config = dict(
    d_model=160,
    experts_per_token=6,
    d_expert=64,
    vocab_size=2048,
    norm_eps=1e-06,
    dataset='wikipedia_en',
)
Below are experts of layer 4 (counted from 0) of a mixture-of-experts language model. Rows are named router (the router's row for the expert), down (a neuron's output weights, with its number) and show model dimensions 0-159. Each number is 128 + 24 x the weight over its row's rms, rounded and kept within 0 to 255. Numbers have three digits each.
After each expert's rows: a language model's description of what the expert responds to. This comes from a sample of Wikipedia text that the model never trained on.

# expert 60
router:098142098123145142080105130117161149173124131118142166149149151147096116103092139148114147137114110109102114135110130118129112152185136128072136154142150159131095151147127130107093121136123151127104094154167127124068104092101144132121171114151126130157137126116159124145122152158118104163154153125099140088118117099127110112130128120144115105149164132115103151164127125099140095140136090091098126137118115142135120138186116162206155167100091088116156100124132094089161129132125104
down0:166090144138126138135135115133164127113154119138176122122123126137120124164116111139141148136148105075136107123140102154126120116115112141092147190117125150148149124162111104142097141107125132124095103134117120138111115149115091097108107140170167154107130141168130134153145113175155153174091120094133145139143148155120128114116141149137034097124125103096099165151104166110163125145116119169132107135125127150124106124123088124136110101125127111172118145094129138106179069113096181
down1:120109129101172115134086098112150133120157117077103122136157150077138120143125146112116116124157111110111133089169131128134124118110154136139147141077121165158092129179158154148101089138118136112141159168177153186116141127117146124084141095099118134108099164117097125118106090092149142145163134151084149141104133133133092130127142107122146096173124078140139111114104123109138109175144168132136110128132161105115153113131103138126134151100133107144120073152088151132118133163106095
down2:118121136133144118174141129153119119140131143110128133083125139125125110115116092128186151116078085164141093204144117103128184117134147152106145126124132126095138104182115135114122107100110102121166164152132150139102127106122138124139109122139109134115115186118160127143102078168116166100141117140095148098107135148107150185135096082114142123152106131145122144163136104101144134120126117097100099153112140136120115108103105133131088163130160110133161097119171129127075115136113168
down3:122133140122091136145127129071161125137166129099126132117134155151111153122125134120117112140140121112128112108131131169123146162085114126102123120089103114061103112162116131099121143149096114131150126136155089171147102120104130110111130143109138175100147122157133142127097095103137112151082087116148103094186083143100126126181125094134131121140145132144148158160112129109097073165110142082156103114114140170100134146144125147147077175149148117130083111158098140118158123131115149
down4:140158130117112166080136111137113101107121118150100113125115158130151158151141146196152138095158149096133143147143154144094124138110147120086148130126114117105179129130129048095179126145116132148086140135132116153153152084106174156119129078110143132156122093133145166184093142098090119141165117123152088123109113131134122142119155154145144172087139097121125124134125115111103128141168125114168096098131132115097105175146132108122153121140126130152147138154146141115094132104133129
down5:152136115123113105161177118130126159107133143147129093126138140105116119101152117168108111160135152129133113084147098113076194153117163109126145140144167129161115067096109149115120118118116101160135125149165078119151132102099135126149124134087125120124131142085135094045130107120159102116095205103103143162139157135098145154118142142101153153099106137134137112132154099088143109145120106143123100151144151116129109090137143154105110184129118134139129131132138122112134133151124147
Separators in tables, lists and LaTeX, such as pipes, commas, colons, underscores and braces, plus occasional sentence-initial The.

# expert 34
router:118079114093114112102126091146093120147157115118086085105103162128161115135137113157111148149131130105171163084128137093125119096110172173123093085104139154122142152086127110114150135120137115139141138090160151140135127139087135137107122188151101109137114136090153130115129155142123145120134116132161079092095138128119091148122107124073121134125145133144152107163113102184117140089141162123120145152096130145124107138167137114101111126076126143167108103103165138147129155128152157
down1:103106140152131166147154131115152126184132111074172126149145150183091131140114184123088141069136135150147123124139130115135145129119138140139146138124151114052149112114129128148103089150122126114133137111161116133135123140143148156131139160106148159122162091116134196116167154144142104131112123145144132115105141118133112103160106114118129102138066151138088124124172145098124110121150148106171120120132096120121104108187156092175159123124113110149102105142113116158098114126116114
down2:145111121121168147164106149188115127125102126165086111109131085140084116159163112132172099147088130136178126116179116126075129156099077129124068134176079157130110088148151125130101127166171141116150086123132126121157136134106137143127113135150117136118138098105120072141150126158144120129120138106122159109131156130087136148115101143105143117149111099103142106133117095147117148083148124134120138134128091115141107118132086152100109145128158134120121130129170139146102096124164145
down3:146086140159138101168162096129143083106141124100094145111137124127106136127118114167120087145148118147124103125114181121099131141106126077111128101119116100098161105119116110136127106143116171110119122122149128159126156107126162142176113116120162109139104103117114155146089118138157139159147215143134097116126141095123177133130088130144116140123143117110106105125125168147144123116134180086141135164086095140079111079138127116094105115110156099132140119094148109153097094112115121
down4:140143156166126146129119086138121117170135152143117135106134115105159134126112082093118127121109142151143115109119096150121122142116109149136064166130129096164121157133141131103150131127141114140158125111151064120162141113138129101112185126116125154137141092148131103166127127164131115173167089128101114128082165115136147108154143172081109150097110108148148091139112111111133101139113087156121127139152126117126166135147110104144147110102079114071169132068142142127080135152143145
down5:134106099107171117171124168139144148107153138069133157123135108096156132113123131110118079159154125176124094123116104130136096151111163084152140108161109118130128182152173156126119120133131103124091149166154153102106149092151136147159144127087154145117117140122122108090140111135140144137138123125088130123171133114145128193124098196129131125094185120118138117149134141106108142139117100147116114069117124116134097130136115118139117160104109132145146124103100124120114074111115085
down6:084133133109130130111102129118137118098089121091109136120149157151174159116138157105123174109102118136120175073115127152130133130121167155102162144132119134109139106111118144095149123141074109111118145127108099143118114165145141102146133136112103130123138144124155205116130164100140141147154171137135091149151141142136076158123139098159113127138120123178090068127138143103109111105121141121129123120187180145145154147170147136133119115167117152080166127123102113094163132121117130
Given names and word pieces inside personal and place names, such as George, William, -bert, Sig-ism-und, Sah-el, Fur-ler.

# expert 53
router:134153138175126150136147117116132149095109109107165127131126103088160132124155146108153152136102138154120136119171133171093137118166157112182121118175142159145160089101149112131128142131157113097124135113101134125108113161157147142111122097129125120092107097150162175173075103125172146098100132102161108123109096143118145132122117083098135135137146193110113142134139130133120099133095130119141144168110141129100142117114101086114148130120149074119151115125091093103147071104140108
down2:174079141131138115124099146144140126177132123139121142130122149112127116095135148137103143150140188158107136123143123120148098133121123104138080129137179114126131147152137172146086098128116119071138093127094100121182137066137161115106102074141142159084114097104137091113120166118161155145136130132111135148153147124099092139117105148159141125076135149108111132138114146129117111113142132146104088158135120126101156153151133098105119132128127169068128136148153106118165085141108158
down3:115108146130125159167101120120144110116113159127154124132111159152105132158148075149126166116134101097142112107136121132131112143132125156101132134165131031107158162125172159102074128147106156120090160154126183132144135091189125113126114114148116117103135124126187094103114134111146165133137163145089105114172108116127126066145136139176137149122140136111116109093134132142168116104126135116117127145128116130142120129123141100123139129119146152097124118135128161138136179107095086
down4:144105184148138138144137115180121122109081144109116144092120111129153110131089134124133102122088120168133122121120137180120167149154113112094166121129102149103121106112168152134111125147140135085113103105100119153128125079147111155145104135109097155132121146096122091107159112122148138094141138168162109134142135152134141084135087135115130167147152126144143142122130113116080118088159172099130109189123106117095131099159135107123145111141147134110103112141131202133083165096140146
down5:150145142147143147157154127169129123133131130174148118091108073145187116108095104114140122127159119151092138114121130149112191118102130147128159156110153212124101138147132143162157153111147148148133100164088131176114102146143147115101128086111150099112121117170121150124137163133112123129084105095144131099133133161106141150145091085155158090127092137147098136156118153140153137140110099126141152114129153116125139120168132168145122101139137107116107117102172092144112119109115129
down6:131120142163147107129163133124121120140133124137140128139119062074083164096127140094135145106138088151130094158090138157103095146142150158100182105104136143142148138126139094116110135129111160144141161110126142125133084106142076148126172120169110135178133104098139129155107117148130103128085145127169184104090134113158150078141139152125092120132129152177138144127116133125121112122133136127090125132117166128067112105120102152174113135128139137110152127099133121133157139122073121
down7:154108107132093117106131090154131125116132116060137175136115097168121165112115104118119166131152103098106113178130132179153142149114144166129124090186156112091146130141167101084147140107126125132124153102116107152133103114153136136120149157104187139116103132144168096159141148146086122151127133129146124124115090111123087103141137133146119130165125151139122091143136165110118119144130195126122132112104113137158105097125135131124111068132151126117121104166121124129146163113113069
Mid-word t pieces as in casualties and Mokhtar, plus time words like century, until, following, and list dashes.

# expert 37
router:114123116111146143137098168102090096157181098134073150145151120136177130163190137129097145197124107115103175143132132137095111120130153134152127175105141123112157141097155140128119157111103116118064121097098139110131109109112127139125107090101139136138151155098118111173135124106143107133103149111149131126129106142097135133115120159090136114102157116125110109129109099140135144142140149128109144092112102130152131139113126179149088092102160143129132118093163119080132161163148161
down0:157174117135122140086103143133140122140100152176130099155147122137141131187115104089090152137126099143136126134104165153153114101122166107123120156134128145154130129144087107126112118120119129090105131158130086109095085121194100146146105100141144105121134121148139111118104130147166130100144162126178108120151090169142110078149129148175151152127154116100129110123123131147136155105144086100122100137167103139153142161111090108138123108130114142133110147117064160137138071144110144
down1:141135101136133054160104191111110123176157157158114116118141138128138157147091123120081119130115157114139117124144130140136145139091139147137158109140150177112134126095104116118136136133118129112146140129168164163134133082161121200112144129116110099131106084131125095106103128125119075109136117101152090120120144113142097132114089150124147127139101115124139151105157124069154125139120126116097121124115109122115137149136114148104145114133126151105091128094095158147067175168079144
down2:124152139140157155101118116098142120122137113128143110111135141092116120154177144093206145106108137106164179141112093115128097127145158093092151123097082117141125123125136148145100133116146166117111142136113139112122104140154118132156209129138155130124108122096104093092128161173091128143104108122164088164143151093105074131090157114113113137131117109158153164110138098066093155130099123151136140111133151152126122163161091126132138120134142144154123117141113136104113139116125115
down3:115113123109153129157118136122096136080195135121116122153155146127120122107111108168148094145120117086121121118132142136139111156167109143146086116103121100111098109105147072125115116161101135103123149145136134091129136146150148095162101168208139108110101104200121143119140102088130126155163107142109119118069118119088100122127110130122141144115110147147169119143129117151097128133117127105150090121153133130105153112131169086139117150122126133063147154086141167132132145123132122
down4:149118130128150163133090164094114131179099158126106143130119099140114156108104109143121074135153149118146166151130113099156135074148096140094102140115127134140178156121122093133124149134160142148133119078129152103147142127188133128117096153115143165099109151165123137150145126160122100164096114080153107188121105140111136104136124109127159122181121099141149120112135139115190152112090164099126126143118106136063116128143108126137122158140143126153144139119137132151151117135085100
down5:134133115137139182129073141141077156136112159128140144131134116138134124102137088152185131145110115135104151123090125147083123098128133128134109144086137140135175086122156143160155099159126107104115157128133110152144121122138118125147098067167116148140139091096143123095077142080141165096136108126137133089136097129117095147115143115103157133104118110104125119115089198150118170112146139135123073122109094152150111127176136139107142122161187127118128136152134118119148132111126142
Word-internal syllables such as ma, me, mu, bu, dge in names and technical or taxonomic terms, e.g. im-mu-ne, Pri-mu-laceae, Bu-dge-t.

# expert 36
router:135170169178078155160145130146149124074122118151164124156088161127103147113154095151102139141131090124119115128158166100138132141121097172154127119150127113125091129110160142079107135124126110149145173156132080122140093151156086136117100106107128157099141083130125137104189091111126163111108131181109116130146117085119129148119175143123146183130146141139128123107133161105174140108123095132131100131137122142137131123152098128125122126102167114131122122122144136144150166141128170
down1:147127165131165125088150100129085102143148117122177119152104151131069108138158137158150105130075100069123159140125137134145157119163108157144122137180117131145142126121133153133124169132117107105180154113100119101083145139107151150103138100142141142131176123160111092081145113128133087112139112116136119120115123057124131104117128092105187160120125148115158148125129154106166129110107116169087113107138119112113145114140118150138152128137128141126125153096133166125090107163107125
down2:106170168111084130089149113083102174109129132117131147111141181118083141130125141192123128163069127113109094120139111172116140163161095137125132165090137128179120092152142125131122154165095109125113128118147127137148159132126101148133134127135041091138114171108104136116125148149121153145130148170111108114117130130120142140150130113108141149127122128140147096103142140086119152129125129115100107189102126120098129149091132110107096113106131140102150125112108129174104136149143123
down3:123150151146120125137130167125108137176118144151117138120138146124103133156122156118118125104122108131098189127123113156118132134158125204104142142151144105106130139126121134127132143142105128104118155127112102152145104103131133192126100170113116119152163116176114129110109133131097136105110155103134137111079143153113072138104129143120153131138117120068123101129129087099155138119128157152095158157144120127111101150155167191105155108119127194144160108180088112138110089111137100
down4:124155120116115107131098110117168156144129108101152088124112116190117101141101121172130127130126116149114113149113131122113079172102039170141163112118118107093111150121141143098122095095116128119167165126136126110113118130153137102121165123142125148101079146099130102105142142123081139098101152139117111101130128128131111121132116129138185176114138141165122102157108149097125110083119142152123117104168151097125117126156154140145079124094093107097112157090140101157099149130132132
down5:112104112164158166200119143133129137151156121099101116136148154116132107125110119163119131178112125165135138100107081172135120155143094107149138102137097105129122125173140169121075139115147141126106106132144124120115104130136130122141165175155088159121127134130076118099196179131099127116132113134094154164133104099144119117139111126091132141127119136107186158189133133143136139141148167146101120139139108128123163148137161121133096098122120122116108114119147105158111181127106116
down6:163144100145175129140083157115082132152126117141123122137160106112153113136111097106159125097140115176133102123121106126100132119185112136138175097104156160141120141152168126092136113161119112118122133099131123120186149144117147098125132099136113125113136109106123131107126143141148164149101121132144163122122137121137146169115150120124178118158195128126115176106121160123141178114164139092126126090141116118185145103167100121066154132151138102127163127107126109096127169093121113
Prepositions and verb particles right after a verb, such as in, on, at, out, over, to, as in dropping out or fired at.

# expert 30
router:117155183176120118144104111156150148105136158132129104143129096094120112135177167116168111163129088133151097159127109161150143132081136118096169155119120125127152178100105174109144099108152100141107126131103130135145166134121122100099102166086119169132141113124095124111154148127170159088098104144128144110116128102110160106156076110107148132127153141127187155112147146124113134159158117101149162105118124137163147115122112098122146125168142098116124131162134118100123109095102120
down5:129108105143155133122112119155127124105128107103133081146146122115112129120144107124148114142135178159069122156142148128125109164148161178046117120120131113121124098132158165098124129126097098084109159124117133141117093101100108114120130109139094135132105083125115128131168108155157142140140149080129162138147122080116097120127110120083136073114156147128094077133162154127110133136124130119094145159132192110102121123105157128140128136153129077129132154091087115121147119094110148
down6:112110112151121110147132115129135166097141126141134101135087112154133115120136121136160141140106117155105185092131104133114097112114135064145144070121126131174143147140124133124166152106117144151161148156127153152126144124093121130097175115056134150137107135139104161151118102135154168127132104111115124122171120113086086115105134136138114134122165112089106126103125101104135137117140114134128147153184127103129149141096122094109133082138125152174113144102128155143172118041130138
down7:138140122116148137102150102152143107119146122112074120149082135118109154166114087116116157128131084147114152147163126143084131119143107164145114149165150162071170086101086134103134102103120147123088072147172109128127122130090133131119103130173125174129124109117106139122121119177156161122150123129105113171100127102130159110159133150148114155111137125131131112074119151098124124190115131146093164119141139147112107153123126144117146130097117136089080128142146094099138138149096124
down8:141146142129154130129129124164156138166106140129135109131113163130151117134124128132153113123116129129090109146116128110137110109136093086176126122140082133172198142123142175138094165105124146180160118130142073130179134132120155190132136150157146135138085115148119150113105149119162121138125134123090122107142065151149140119132125130115159150138133143122133127144155102134153137134164135070088137127097130116104125111126115110114132125126165150118202124170098115164131166157084105
down9:120176112128126117128103072110141142090131183112123137096111135128087134077144127138139196133107103135102135156141140100131115076123068151145140120140116086117147144162135107157171146107123128070097096113144092112140132116135152149103122104118093142098119115171107116149120130107113122118165131125086121142130123120137156148156095088117124137127126139076159135162142109120109092110163130117131122130122135145122115158102156143101100125179147165161132083125125121133103161087107114
down10:132084084120094108116134154117115075119143129112125118109115096111117117125105134080159121147096134136091122129166131152105109148135127190132099163114135152113130126132096126114141159083169100122143155120112157135136106182179132079104107094119095118141106121108116114142139146167136151135138147149134179134131143123126131124127145130156159148130123143109137077134124188146113170119124147133144092100158128112162166133135097146138132122157112078118126138168152145102066101090108101
Colons after field labels in infobox lists, table pipe separators, dashes and == heading marks, as in Capacity: or Tracks:.

# expert 55
router:147131090108093170145139112119138098153150115151138096103144132146148107113163182126095119147153135118104121092107148129118169119146135153158104153140089132159141115163127157138109116110094137131174153088127102119157143131128153132140123165097120162133126158118150111160080147141128155161135172081150098125086096111090148127120099120093084109102124161143142110125078152162082144114087165122152155148117118145115146134110164172087112137122126122157074119110127117122139135138129132
down0:146156132098096135092122161147157120131165134155124123156083130120156109139098134134116148127150158133115151185128092107082155127143112125158115132172147130098147126161109147169122117156115131160145159099126116181101112146106141120105125146160108175123118140112094126129127086115118136132132136119186084099160120112147114111110162112111131078174106135111115115088064173160123102103130146148096102140098121130092086153142156136132134118131130143111150105175099117123146126127129089
down1:165118147144159123156142129111094169141110077127125124099145088102127111124137091172148135093102132114135119128118127161134124138119153105107091093075134113107150130104148147131116121119140104124131109137100132118149092140172131131114106163119156131130133134125138165104144106091120187169110155103169113119147122154122113118120118131133157124153143104087103118150134116072134115112101144107049109143139124091122112134125165103139111084124142177173096167148170122140077130113140090
down2:109130120121096177135156125132134104182125092147142139100075149154075117118169091142127137143137122110098093122095173133135124137149084124113113117116155126158137135157131118093124118098138143141119165092141142158097104143148120079110131157083108126090134147098094120130179097122126141123103156131166125128122106136177131160119107102146115079139151155108125135080110110127161146115124168151114142141140099158129131152152167123124130071114137112124126105114129142170143119063102125
down3:134149120157079149115112111157109146136153118144138090130165046131124130112104128103140148103112101113133136154099134122152150094075111084166129103145102102144155141172146103144090159130112124171128112129124113163138163144084124128112147112127115140153134120141140067149131146123125113112094133132145065141115106133100107111164134095150128148083148130111137128148109129152106118104151129128138110147196106148159073132172108124153130143138138143098146153092141132167122113138105146
down4:093125173102113145152144159070162126119137111126142108082127139136144129145165144111172139137125121136123146107128136133149114117126136153123082174129159115110117121095129163144104098138127091094089140144103165106140100131137164124105135119126130093123098137181150108110130125163120144124137122143119103164085093114142119083128151107124110142128094111161158148110099121087141134086098125107155087096152101169149071153125164150160107132132075105101174100140132137143098132152152117
down5:102132176148149145141128094137150145173128081130151104110149134119149124119092114129127114124109073126100125123162063118140120117148105145165130091171139149121122134129167158100099116137103122096152104119152116097165084136120153152085155156119129115139081103120120124140164135136136167123149161130122141120104128109086067116131128111166109147102143164144116160115106119104124158132112135125176140127130138122157137160150152194103125092142139132138100154145112087160091140118131168
Mid-word syllables with l or r, such as li, la, ri, ro, in surnames and rare words, e.g. Sul-li-van, Pul-mon-ary, cor-ro-borated.

# expert 25
router:127149132121101158136150139130153117059142105156140129154149169122106175138143140132151126167107085119135091122139159158145127149113091116139103139104125125147115143110118125116116133188134103141125152148163125133157165129125108122116084132136113139128166111103097169098170103133139161109112119137114123116149097087143130119160133157134134123159133100140132152064165177097130137087093131121114109173121086099093136144131090124149124158126170084153124126155147139127164180155128150
down6:113075100118105115127129107131129121109084142112138134083162150108130121132135115130119147181113088107122112183132075139108079106180157159122117083163143135157141150151140137131118142162116109153089094096155123171150100142130174146146132134128116120107128124114135118122110128097119127128142125110111111129119119126166151132137107172124109168125128145099147138093207156074146127124148138140070112124088090127103073165108126092146124136102111109118149147141128138126114123130137105
down7:128115130119121156125135110092127202133155090129086106150132170147148135159142119098188110138129163167115149184153107111152142110140101125171130108125160109114137102147132109154152087133113127139140127118164109121117127061128137150124097135150089156124110112141113121097137100122116113147148148128123110143128096098176182121101137128127122113116135121113114118173126089107076135128137126116142117086102128114138107153091175119104119137141119096112138076114068108127163154145126113
down8:105180157102149123116135138078119136101162112099137153139120141158161085154127083092167105116162126144130115097119119116151137174140144108145085152099107139105110141133163115109062135099151110124122158131118152113130158138127145127164119094139161103145158129131136141103111111111124076149086123134095137170087108146097143120123110155173143091128160123111167148102160088128156147132127160099128129117078134120139141113130114144120131155183110147145159123122104106130124142124125187
down9:119092100118142123106148131132127135156126127134132118123138134095102102118181114108161149113169117107120102136071153134106113147119193112105094120110150092142087155128139143070112096140140136139133137141139086151099079166082134107157135129168126133142127134133133137118129168094073099077145104111160108166120107087127121137153145132131090171110131158105097127138132140078140164143116124133152132115106146121122102116143146162124152140078114129097162148133133112125123139118154190
down10:132141140105137090119177122133060140114131118128100171154154145076117123122114160145130139150141119107088109115105112122141105128150109111143094137154094120174170145141081120128083150108162131099131142103152144123163113152125104139150099130176140129116126156167169094150126159116137168126144156151166158153149138123107193079116132142087117151160164120100121138124121151108118152094125096138113123143133132178156136133111139126153146123067141082143142126144127145113150122148111137
down11:089111130102147123174091086150106164121143139133130122139141087058089128117126139125104130131080150137126092086132129122107146136130111088088130139137126179123163113119144139101127123102106139081141141135157103161166121112109132148148109081124162175142126113080127177133132137157119140113172124161102153113113142141097121090105111107113121127111165171135142170086089155148106142131131137096157119124140128117112113107115096172137094111075107100127148135103135126127113122151099125
Prepositions linking a noun or verb to its object in prose, mostly of, in, to, from, by, e.g. risk of, known from, perceived by.

# expert 16
router:127102119157114113106077084140098111127125077095133125125156140140143114175133137145111136141185157091156136125129169102166113130084106143120124134139178196106142148085110089132122164131127105118133124179151095100119164155122169176125108111154094119110132103093098160138136132148127096144147120159147111142108105093126125132117141145142108105133099130131178105152120127152141146129102124095131135146140172095164118111146158157105131131145138177158134145108133117132151166138141148
down1:106151143135104128113179131107115101132124096120115163099097106121143107121150081090175175138141099134166126125113138136137114109136126124115102159144168099117140119148123103131084136126124137144128119146147158109107168092132142107129098146151099152091126051133134135124107124098138119111126154088170188101141109134104142166084125118141192160146159103144169116144113162117124095110153146119097132112108109129176136128152160120120192143128132148130137124136116138104161134165135153
down2:102102134140205122129113147140111125119102106160146180133097148095119134127151121153112081154111128145134117163087081138131175126126112150145133125128121120136124107083100163120128126125111120186121099077113123144133191114124147164098140119137139121150099169126130145119129127123140110115125106172096125131164078131155135103130134160159086077147106135151150107124088126119131154135123130139147112143159109134104140152106138133137141092099151204110136097141096131095134105165126117
down3:114189115139154089081162147155126110122132094115100109167123150139109133129114150137116155099127119121165140138124167115139113150128133121108146135149130154130109101138139076126174144102103139131101140102116129108120160149175172109113142147139106104138152144156148148129135121140172107102175145115114119132131169118138096172180137118158157122078124117118132085125128140101124128103123110133084142152136137124180125145145111127175069102092132104150138120084110152163114074162128098
down4:098153126121103139192130135102137169110118146106129132149132144118142121112127127151161109162124164133126119155105176131159156109123109141076088104083149096118117129118147107130126137125060112151133115134124099161142102137118140093135114127086124108119122156142118065107144119139127155136152122151121149144101082124103138168094096107081177137161082117140146167102071142106150173113099127137122092109109105134142100123111127127160154133134112120127113098107163130154090118113100096
down5:130102200124108118109091084102166103099143106105127152148155092144140145113127135139116108064108169142136110065114095129118101156149139136124124108140132097120122172149086089153112161117134123120074182140142153119108094129194102126104089123138110143117139126125142126156118111165140123110121130150135113137135109106101084128108165086117105156130147094148148175134150138135119145105164135161139133115134120150098106122105116133134113075102138129139133133091092124125100134117137145
down6:109139094107153127106159135136120162072175130118159113128127106094131165112102102167129109138113116142131129099131129143133148122167118095085143133115159186104074111148136122134121165123121146073120129124143098128107103112118136155128145134157147152151115141082113134132107100123143192107128167138126110115117105117142133120131142163127138171110161078146130110141106172086125160158124152104144122115125165107152124157189112126135127131159182129132180138129130102159155143079113121
Short inner pieces of split words, such as ad in Dread, we in however, ub in hub, and table pipe characters.

# expert 3
router:128092156122171112144099108142096135123165106145099149137114132091163118150141145081128193155144115142134108103139148157155149103095084136166106128158143139149127150113172098119160141115120121143091136114134151139125131116157159168111134080119101087120107114096126193163127120103154125116117173121087149095166113113157154170113102157110112117143103124151171124156101138119097131111113170125109154097131158145156157114153121141154139141115134134119100162097140118141085132132118147
down1:078111138124150141181134143139104112118093144143139096155134126135060133131129187165118125148153127079089137108111130087115167103155161146109088100114122128109119148100121136137131169135121121108115116136161108080138160112135144095141147072146148156146125128121113120136128103136129110135129150181143113170132109132151183090135118109090101131085137146143098107173112155143110138153130129136149112155105090160082123152094160119131073136114132123114112127137105104140164108124134142
down2:158144119129144127127124138131099117100119114125109125075126120116148179118096127140116143143092130150147114109147120146161154102099128103169134154114123096155139094108163111150166147096113088115146119119128140093147101162165169130126106133074114117153156192130135139112121135134182115109072105108131121157121114095104157099139122113138124120147118139115158105090120109134159139156130149103123102155129154174170130144097122115139125141099093113137070097131117101113091101078069110
down3:131144104139150138099131125097143105138147147130161136103124147091086104180133149153155106147132147110119101079127130179142141080132170148120127187100148105137146118142139167119142161137122126126139131120105103154137151085121152161128116120158089117163110100145067117138159123125129141122155096137139115165137174125129121168141112124096156133096111083169095167140113121107127093128124105119112106110146132131145175175150188147131107125111120127138151128075117106088100117142123152
down4:128137117151156151170156086152104069169107116115106093133112076145121096144113141155098121119142118138126106117154138117129078138116126172111141178186120131114132133175147117119124163110133133160116142117130114094134158146144100123154125122121160087126148139120114165168172094108141130138165150108146144154164149106107147152147187129151113141131129099072121075107139129179122104124116148161082145099090137112115121124106117128123114098106114144117151148141120158131111123152153155
down5:164151129121127168143113118110115116124167149112168111128128138093079122108109123123150165140154130125107147152131154130092118123070133121124164127092116131142113122144141159143106137143125100104125095127118118156183165181121129110121108122090169108105122081141138126085138114132147129130178165071122166090091132122091130150109093168113147149081055134159140106118085123129136097117117125124125139121117115130076103123118127127105121139140116144113084121108139145129115141094089087
down6:127132113107101104132141113145173126108169123153103089146139119096110157128146105118141138115159112093123155152149117117122113107169145165100072152164114111155110134118096124105123127139136175146112141134110106116086134121113097127148154154115137141141141096094117180115148099120116149178152106098151134122115125108122149139138142159144141097117149141128137111177135130103120105145175121157140128097084122054151127140123146115084094124070121079152181148157112137130151118108161167
Single consonant pieces like b and p inside words, often before ed or ing, as in inscri-b-ed, ty-p-ical, rob-b-ed.

# expert 19
router:129136137145108159156115157124118091136164096149166115121146143120091137136132105141139133153101154166123077138159115148113134131149102142167119125142114125139100144154137131127097143127110116113110161149142107167164144116136084153121111159118099156135144178115093155111122100135170162133146142135102121128148122124169144116136151140118157152111128130162150156063129198094127172117120106086121102141149131086114109163094091142065105144091098089150131119149131147153089145145105128
down6:140170133092079083146111095145174142117120118103154137124098154162095145147136129147147123089088118095150107114128147099126099113091116097123175111103137072115128137115102098108118117127159112118143153091164133142099144149169139103140139152166155146102123155117135145122144110088062131138102085149091138111135123116086166110142117102171123136135130150130126160158153098114134129100118123129165105158135160149137130112144130141124100166113114153168154090108109128129184125127143143
down7:130123152150161171089149112138167128163145140081155112125120085145155124116183089119112137128156144125182145118149108096119117126088149095142131107125157134116141151138141137164123159124129120136127159140152138122131121098189163122096146143079124110142165082133120137114123107097120121073141111124177146102102172173161126154147128134137141120127089129106121136149112129137130095187125127123144113071148139110135102126143091135153130114135120134153136135117069088123155163123166144
down8:108132119140106129130111170121105146114098166173117137165150154096136131137090138123141133166097130117116102091124119074117124119126147121127147122138129164151093151133174145162109139141133134131146121146140077133151131046159100116087138092131125104108126131105099151112104146178122130121146121120140104105171115149178161118145142133143099110111132128159102176131141123148098128166183102090114094140123143111116124092127097139121092146135170138086075133120100098127164129139156129
down9:136125052154180152122139116129119124120165108123156124123175141145141122123098138095107120133148067131100150166136122125120153155097155118120125175175093144148162172100093077104102153123155155141131129142136115138098139162114125115118137152143124126105145118130151149088111165152181158191133109102117103106172134153117130143121087108141157138112118114091105124108161135115125123125115124147104134095116153121179130146144132131107144170135154082157143101150107139130138150121112106
down10:114129167165153132096137134163131106157128088142147120110114092104107087127139127109101122138131087191126113112120138132125130144072151128151128168070167173113117150130150106155123148101141122172107121138114125124135112166134116115108143135055148086138151154105146151134122122108156131136135107101129125167115140156088121147165147076130112141142081141149134149125138099089135138160114105104125136140152165102135136140103172177078137152140119151147123140157091134101126150107146143
down11:155131166148121143104140163127131153145127139112131085101076144116127133150163099149102116167145123083155145104105065110144126133120099117173182149144142155134134106136141115121129143177128119097146114124143147122159149080122143132124160117105130136130086121132178129108122098130139064100139102155104139176130101096119133093155140113128124158108137145095126127167146130140103114112140153121111132149162110141149135129126094160098087115117085133126131144053110117103103137166161100
Prepositions and conjunctions completing a governing word, mainly for, with, on, after, e.g. reputation for, depending on, responsible for.

# expert 51
router:127141096116121128125135134155120148140081137165125105156098139166164145117143092101150128117136134144137090153169131161159192115133117188162151146100133109150098086132146111081140145143123138126181148116113089146137117138135091168138129141109118116108142116149090130129139145123176106126137125119100138150164142130144146094077167138108125151123083077149121128137096135165142136102107164127131197105166114126098137117112136131130139139112132150104105109073155113123099132095156132
down0:106110116126129112148113160126141127171120164097111124125126151119141147104122177112159125143116119174166131128104148119151096113110123100151145143097075135156125138140168138099092158120157099178118129152149121136106140159132129180157126167148161103111112118116132141130137138133124115161118131107139128128123137144110145085127115143122135093095140115169135200166188131143128120127164120107121129126114160151152119116151126044144139131146097125176188153135094128108126136120139077
down1:138125163119148146118148154133087124128166111149121164127120174090087174147112123161112053097101129108098094086140146142143111171134120117136136140126154143096126091150146157108084163093120086089103140138122103147147122089132084133119142141145149092132171079126124123131166095114139138131146122087127144115119156100123131129113148123132123129107113094119074140109092099112113111148118138106113093169153142103165105169099124127139135133098151150098109161146124115111132090124149138
down2:114156148112129140097154099122122164127153137093126104093144139134159113103126123115070147111112148133128151108123116129104161131163149103147128095131125109113112126127121112139106136115155157141131141153107143138108112091183108168154108106112127147138105131139140105083141099119158137125125096104168147121100170085150084119170163127111123113133153158144105136080127161105110166120089168144074162085192145112153124137132123080148118154126152097134150184150116090103129154114121139
down3:115139096133128071167162204126109131100145099120125168110162159150110136168121153072104110103168138092150135134121121160145115104131131091101093111150117156141124145144093111114116126151132138097150184155109109102168116120141103153139128150127140149119108146159141168140105181154126156157100112146157135134133119142145096098128109154132109145149121116113142150136164157169130125098124126101131134168166130138138136136120140121161139105121104153150127069148114122111072123141174131
down4:115113129157116127128089127148122103146128144165123144124145132177133131120182108108124091131114129170151166165111157093137105163115136137133175136102154138144111181106134124093134129122113119143141108102132160111141143147143134140175109124117096153141107114115160191129109178122149123128098104104124096120172135124138081164159113104157109151072121147107075136135151073136068092118124133144142123123145153103095124144097142113135123149182117103114108101124108144100094141130125107
down5:143145183156121146121130081141111110146132133134144110137143101116174109123140131105165084098114136155107137116088131140149131129102144150148131180161140079138151130130097122152137080167161154126142084125109119131145104119155146076151130138103090119155113140153193169123157140157082149104149173107150123115084148127089154157162121122148138125133080099153146115121134113125147106127124146165121164152082136097082120117094117128126160131124144129121140133140171101123140115125155151
Word-interior pieces after prefixes or first syllables, like wis-d-om, dis-ap-pointed, Coor-d-inates, Comman-d-s, un-pa-id.